config.toml
d_expert = 288
d_shared_expert = 0
init_std_router = 0.00901
n_head = 7
positions = "rope"
qk_norm = true
init_std_up = 0.0446
optimizer = "soap_variant"
final_lr_fraction = 0.0
seq_len = 512
Below are experts of layer 9 (counted from 0) of a mixture-of-experts language model. Rows are named router (the router's row for the expert), gate (a neuron's input weights, with its number), up (a neuron's input weights, with its number), down (a neuron's output weights, with its number) and show model dimensions 64-127. Each number is 128 + 24 x the weight over its row's rms, rounded and kept within 0 to 255. Numbers have three digits each.
After each expert's rows: a language model's description of what the expert responds to. This comes from a sample of Wikipedia text that the model never trained on.

# expert 12
router:114134171103114090123164138124107117121130120168135088162124124083145136111068100135170142119101099101093140171144158108072110106124151137099105126116077141140138165135128145077139123105091113
gate0:118160156121077128124151125107111152104084088177132132127084122090129138105117128099116102147114146107127135142123147099108115171174123144139143127149129133130133146122100104156154146151136167
up0:117148134155094151144100126134148158117122122153157122162076107111110116148126144114127091107159085133110139154128129168126101130194097108122151119162140151115147152154131129145164146138106149
down0:133140128135085153137112123140093084104123125201168124161050140088120138143149101109151154119140083157176121129110128130145125117117125130173156109125112174128104136099123147116166136120117141
gate1:150113127119128129148137154132164118134148106108097151129116115105115127113156162093136130116142099128142075132096129126108101110115133114119090141167147122086143131145117139109100158103112124
up1:177096182138143140133115128129143128130155126106153146131144182129116141131134108137118159106099123123157152115130159103131072103127153116111113117113097143115119155146156110146159102102146119
down1:151106082118131131157118137122165147115129093093100147135125108134127144150126156130095087097144127136164115113079114155102153075133104131146127145132103097091115093110104164119151113151126117
gate2:106145139136120129106118146130104121136098144131168113136099126135106143130139183124099140139145146127143136172081140075078134145104156128073094138104154133107152108129149144108100134162132136
up2:159125124085098182146113116136130147124104134159119134136166141105150104133126145118118124143142160130155151131057147147130107142163093124149144117113134149098159145114117163153169102147134104
down2:124117124153115146113116184170134075175108095142099134188129160139161130174105127133122159093117148133135154129147106108158162114117133073130158153146110128076148124172148095143133072118142135
Single capital initials. Lone capital letters beginning a name, usually a French surname or an initial, such as C, F, E, plus digits in coordinates.

# expert 21
router:101101135099111113160171113129094123179156102182096133185142107126131139102108095132190147139104109157109187141133153115115090100155174135122116119110107120151094143131090143115146135129084109
gate0:126091139102140086162147101127111143132150089162128105158079094100122139090109135138103148113154115091104148152116139136128104113151124154101114115097116102095110158092111151125113087156123147
up0:164103129116145104166148151117130153109139094160109157174089077107130108093137129118118132121164118088143137145117113107118139166148137146107132102116118079092117135153151126119127105149131143
down0:116119090150119150151114139130137100094139123134130140151118124100126121136136160118135165111183125139161100107153159161168114102144166171120099076124116127116118109141140117115109158109123141
gate1:115104129119147113126136100150124157152158131140106099143125112147115142139150163127106105133133120157128115098145158130189108116129112135127116093089110172115110098118156093085150108138086116
up1:155131110098092114145107142110116113146157143154132162148143146106137143147105105170134117126091151127120084126135112128121083114138171138115130144114133088161150135100104148167115142128119138
down1:150125175124077136098110107139123107079086140145125110124137108138114125149150100120138091147115127133155160089129124102112152108121143166123114087127123137132106115119121139109088123129129121
gate2:160109160141124108151126146158142155123133116135133147115115120142066140113180129117142107078128078119165169126124135121181159108094103133117127149106136128116109136157136125116174168133154163
up2:104132179067120154186130175127161135169133122101112053142153111149150105112142134187131135179127094119151118148141146094098125175144116143135130133098141135129108144090134107128133121137131167
down2:127115127108087121127135117093147137162162156117154094104130094088093137109101108091120172134118139123155103160124168153134114104154111169109136109111092078084114126131136142192095078143140089
Copulas and articles. Forms of be and articles in defining sentences, such as is, was, are, been, became and a or an, as in It is found in.

# expert 1
router:132133122109137093128169110119142148112095088163128117154109101091148163127070115088110113119121137135064161169140160129126134113125157114136108075112113155120138131160127095121151131095130098
gate0:165135153145120143137128153162111151100078098176145143160134131119111156137129136186117106089156151099100136168145117135121101155161131131119113166154118111144117118132126095162139144136090111
up0:099152106138133116133142120140120167115129131182109154107101129098096142116158118096100141167133102160134121131096097077086089121124100123171143129136139101151150158177147135109139141092098118
down0:099115124106128119107149132110156151153135138142128109154150138143101116169117143102103098104121139163126133131121123138169077111093119108106141141127171167108131090171140126140148124156126126
gate1:143103120131150102115152076104119114108100114122130117137083126132105196128127128143107124103120096167126138130135119096157090152052152124139084131121115115149104119106128154090145173126124101
up1:181151110146147116183099127144111075128120124149177141145137091146128124119112139166134123151156121119144086173138139111122115121080105082129119129174123125145130102156128131151125125173125092
down1:083118134150150144089157113104126152121118135125074120138136098105162144135116094151121145114160188133123143081158149134109155143153125063120124142127147091126127110121147106138083135156104103
gate2:085144107105162138162169154140120148105139142160155192143133101139143107109076140119098140115094121110147137136165147161178150151143122121102162148127097144124149185104135124102111111104118135
up2:125158118091183126123136124129100162085159129116132162125126118134160119095101122106103123134156110140109136105134109136161114150175146153123141133163096132130109144125140104128122118124130134
down2:157147102120134156112152134159152103122122151167146128138109104144091159107101160128101107111140082129139097147124164155150129180151119117155140168163071115142153122120149114104119148118086160
Table column separators. Pipe characters, dashes, semicolons and colons that separate cells or list fields in tables and infoboxes, such as | between scores and - before Name.

# expert 15
router:122114122132127123120156172140088122105102073155089128143110127094130172115111126099164128081085136104106127136132126092122136092151161127079109134111105132169105158141131155122114120133111131
gate0:128117079088117139135155128143150146132149123142136130142088150094098100074125113139157126133089183161155128139105123100127152117074154082107124096135088128128153133155135135139136117118148150
up0:105172125117140125136135114132127144106152136136136101132149197151095133126154148147166125135108099138134096132088144094129124151125143147102142125101096134163053124144136121128114133124130139
down0:102172145098136098109104132123121144141123117215134131141131142108126140159143106132139108179129146177136124110143123142204120120110168142170165102146100167112116131081136108138180097112081151
gate1:140154106157116124124078129130101116162130145154143131140133155137161140095138138122157180115115139112122164157144109140130129112161144102150121178128143122135101142151151155170156095135145136
up1:127131124129133101144103141120113126111089082120134127113132109132174127121139140125155096128185119137083146091125140138143102105160104148105133171146090117150102148116135135160146149188122127
down1:095135119081112136145095162152146072112109111171090140126111086150126149091090101146108133120130126127096141129120129141090068079129123120116141107120082132113179119120120108140163105123151157
gate2:125142143132101136152143116082100141151113165131108122152126106103153122147117137164130116106126086105117117086129071093132143115172131139152129137083102121135116102146154130137138100112131099
up2:137148142090080172130116131099106146090113127135134125119104144098128101124095088097106139116121151129124091159063119142125122168096150141167127137037136102148132122138125120115126083117102178
down2:117163094119137158167089106148125138141093131186116120111111144145135125113152111172101111122144119129149117116100131113122137133082134103130122129124152124114124062089179087147153119123170116
Scientific name fragments. Sub-word pieces of Latin taxonomic names, chemical and medical terms and foreign words, often starting with p, k or Th, as Pycnocoma and spinal.

# expert 9
router:109134138121095094096161146146110156139110122154093109198111112081118177122105096059165097101126149088151183172139139093145123107168159112091118110080109143132103133158123134108145141082112116
gate0:177137130093080111152134153131072085095159153159136117126128141147124086081145157129122157159141143119107091169120114137092119167129154122116152156143066114136159142099124114138136119101112140
up0:143133141136105143100139156144149109128158123132129135151149118141129113078112128088117107101144145104120111109141176106129109172100113117130137108124136152135115154137153139133122104115178146
down0:139169136156183103133130100135114132143154100097170149114113106103118169143104091150118167074091109134112093172143114126140138090095158191153118173155125133138109086137122138107087106114138143
gate1:144108113137089121120100111129145092077127119140154148137172137110121111133122117107147160113179166092158142155139089117134086095118133104118109103116134148095115138123145121101151156145143132
up1:169143158156135153132113141130178091124099144101127115161145143146115111145164170167104144137124123158105115121133095154109119126134094118161105178097135138137139120099096116159107112129125073
down1:128115156127148152106167113151076173141124110133116130122116126135097143088115121141131173131157146084108148139134129103116143117174090154126107111162117102099149145108163074136174137110106167
gate2:142086169096088158124082108116136135121140149139110138145144113141153096136104148131142171132170118107133170122125060145121144187110115132127134103096111134115099078146133133128109125100084135
up2:122139106116122086150159144117127129171094150113136134109180122143059084112104091124131107138090118193125130110084160107115109103151122161155120119139133139133103143105133148146143143106190124
down2:138117148124114119090130126129133107168086105145112161127105128087106130151126109133113173165122079123074131157137131176156111110140175118149101116147144124150084137144121146140120153137076150
Titles of creative works. Words inside titles of songs, albums, films and games, mostly in track listings and quotes, such as Love, You, Runaway, Night, and closing quotes.

# expert 16
router:124141114131096139097186144150123142141139087184105102163089117136142169094102105141137156127116115120087185140146150097121118095141146123117127134111124156150144121165082132098140154074079115
gate0:115171151143152110074144143146132119124153075140124108168123140164131160142136140143111148146145123138088132131142146128148115130116115123146120114113141138158118145127155111105158131152125122
up0:134127124096074131133138132099160124124146147169127142095147106140139146087102112135135128131154133131058144135091137131138155174057137148053133139129123114143186079114086098136122124139125139
down0:097100103096082161132132146189102102107104162137152120123151131149123139114120142151116140134121131118109139128079135087108160107136116107099156130126127168147055109157127150115167165142127078
gate1:130096106084124125079141133126116157133150116163128120153125172142114088109165135088124134138136102164089165137107120141151101132113079150141109150147117133125139100140135136140103158158111152
up1:139136137156145104153097127135154130139128083153178130127139127121152116128132098130108111095133116143142129142121161112090186161126121125127130147117134132116114134128159157139112164180113103
down1:123153138132152132093078097124142152116128118122127156087093090146102132142086152126106124152115143106143147084101094115132143122154132132147134154066136140136155130100149136134130112113135113
gate2:094149125144118109161127109118133116113113121179120168145140159138119155119116133178088134084145118143116146114122094129155108171136096123117133135119144134075083118142120086176122104101152112
up2:084162137124174149103138149130123090107146139126173124093130113125114114092117121155147119171124114062134157097169195122164119134143128101122128179154107148122106144120139115121095119121173114
down2:132139104145148114126123156124089150132155138136117125121086115119097182137156128122126165126120158109114117165091192134093151171062126082123109099128146136128113182112128123092108151148171149
In and dates. The preposition in and other prepositions before dates and years, month names, and table column bars, such as in 1987, September.

# expert 13
router:115141148151104121106174136142093113141141082160110105152100099104133145126131115157156109108104078118093178161119137138126146106151179151104095101083101165144102163150114133087138126099093094
gate0:139102122140134147130122115103132123122130108137144092113121115143104125102102159145092138083115107084128111158130122091076099156121135148083117179151091151123161097112142154123147148074142099
up0:144102129150100155111117107151113142116126092147140090138114111155110121101123158128096137088111098078137131146134094077088085150157147144102118184171078177123173119119135126109150143128139106
down0:158125107123125174132087155116124112185150160125092162140142159091134151144116131152132181150134104120098150078129162129136107137148171130152161115157108123144106142120156127134118133136142128
gate1:148128133147137084162126139133107099196091147111144120148148118131148100155142117114155110125169085164110168124100118115132114150128117139135136097085127131124130112139133146119093148101159114
up1:136106153187124129127081095111083131102106144125075110108145148101122117125124104129125117133128121168176165131130121085157125142151159151138107104088110140136122166096139137138091085145156142
down1:075156155144141100112132142128165119198163137081130148170121155150109128167170177118151143142186153115147185126127169113141117121131111063155114117140101103077129081114130143115148148156138148
gate2:164132133105122200125138162122111086109121100145147101126157106111141127161135153157061097102125147142121126161136095108114109132121154114126124106149123117127130130088073183115166161108139148
up2:136156108073114122105198098107113103153133149142121084149115117141100082142108119147120139151120164111123105097125110104125114146154139117124175132122153117136117097132129070114160095158133099
down2:124128143119080133097136119133127160107142097115175145093129119121150129128100120101107111143104145141161170107145130103108188154128086168161146112150139115088127099110123107127080099139116116
Commas and clause joins. Commas after place names and clauses, and conjunctions like and, but and however, plus year endings after 20, as in Rochester, Minnesota and 2009.

# expert 8
router:108103155123119114113148163093105121146114099187100093162107090104125165135106065110152110114090126105084173154114152106114135099147164144135111092118119142134088117135152127058138124133131100
gate0:116152091141137120133122111138127151135160152140139122151161150136128126118130140136073134128157125166132103154125161160156153135155109124095136117138140105064130151140133133109098131097126142
up0:133139109172067143116108096143134125100127125135102127098169156088130127101124097108110122152089116174126115115184196165162103103097119118116131067123108129103164137149108156129149131097127118
down0:141123125144099161177143097072106159122095119135107141103162142106161105150087158121081141137187160182114104133153141170135113152180127138112127119119110160141122160148136161161108127102096109
gate1:129149140108143122116125084109129132137099171112176196130127113143142119145134113109118095145102173137119099138145101105144135133168145112150141110065130146090106085159121176161139144129123098
up1:134109077125146112133121150153135155112116143126103115168088136133097135177160118162181163106129103140106154121110135138138135118133155123144155101146119162155121136117115102123130123136112124
down1:159139164158125136153157132153155130154162131145143129147106124151107122070101118108139147100153124177099143138156117088166138098119116146112139146124139145151114115111116123126140098120112139
gate2:113115153126130090103116146112121112147159137166145138127144102136154121104131148114107149140136154101101120138132129132145155145123143140136146113146165192156144147102130143110145087117077166
up2:128124132108122097141096126142134130158084134130146124105109112154133164107192091134143108128187157165105146114097145104139114157118117092113116113113115156148152083093124141113105153118097132
down2:154101122127134098133156171164060156130146143088109134070122167107097152132110052129160148119152129167106127113142073156102115140144121148167115080109119140139107109111105131108142144087131155
Function words mid-clause. Auxiliaries, possessives and quantifiers inside running prose, such as had, has, have, his, most, some, and, for.

# expert 18
router:128138144135100123096162161121138143181098114130122108146128112101138160112105115122176097123107107113125165140132168104132085100149191124123112131089112138132119158152125149147146122071075107
gate0:141134165097144111139124103146122140142140127209156103090139145134096145145152120076145133123116152162146147172098124125116146192127106082116131131138125147130137143110121132124142116135118144
up0:117150101120146156169122160114095166105129128153153135083129164112105126122140151121153109125104138138113121135127104113136099164148124112085101141119154148135138092109130130145136129092067124
down0:140130139117110122124142098138124147124115155177093115151108099130133123111091132110155141126098133146167114132128153116117103144151124115109091137077137098139141119120180124123121135113112148
gate1:138118122151130094146113148106123142113152138132110092105121173115160130123128147125114144112113134180097140140172141176171157153113105130118125181121112115126116144094086125103137102087121118
up1:093145123140126133146122153145157115132154141135161122124133134149127177140157110117142160118102135136166131123138097126128078122099126112153132126123131120151150142150117102178152090131085132
down1:131143133090145124171121150088137147110120143115080155105137143137133161102106119149162124123085121149130126115086144121074112088134126121120144122122131078167158132114157115158126101204155129
gate2:107123155139117149125146148166089128155157114145145127145105145126131115099118126116132152158143180140155210127119156126163122080134142110121178146136113113142139160127124132133093130138113095
up2:168157111125134108143091150135115130119131127126121138102153100137136119122140131130142112112151082148133114090108064102136130131132099090099097135169137127130116137143146112142139092121126066
down2:133136088136142125172143125152152124160106127093137121130121134102154142135124144150155118154130068131158096131175119115109152131141144125131102130143106152167169189137103110144125157119103121
List and table separators. List-item dashes, table bars, commas and colons between entries, plus given names and country codes in lists, such as Chris, ITA.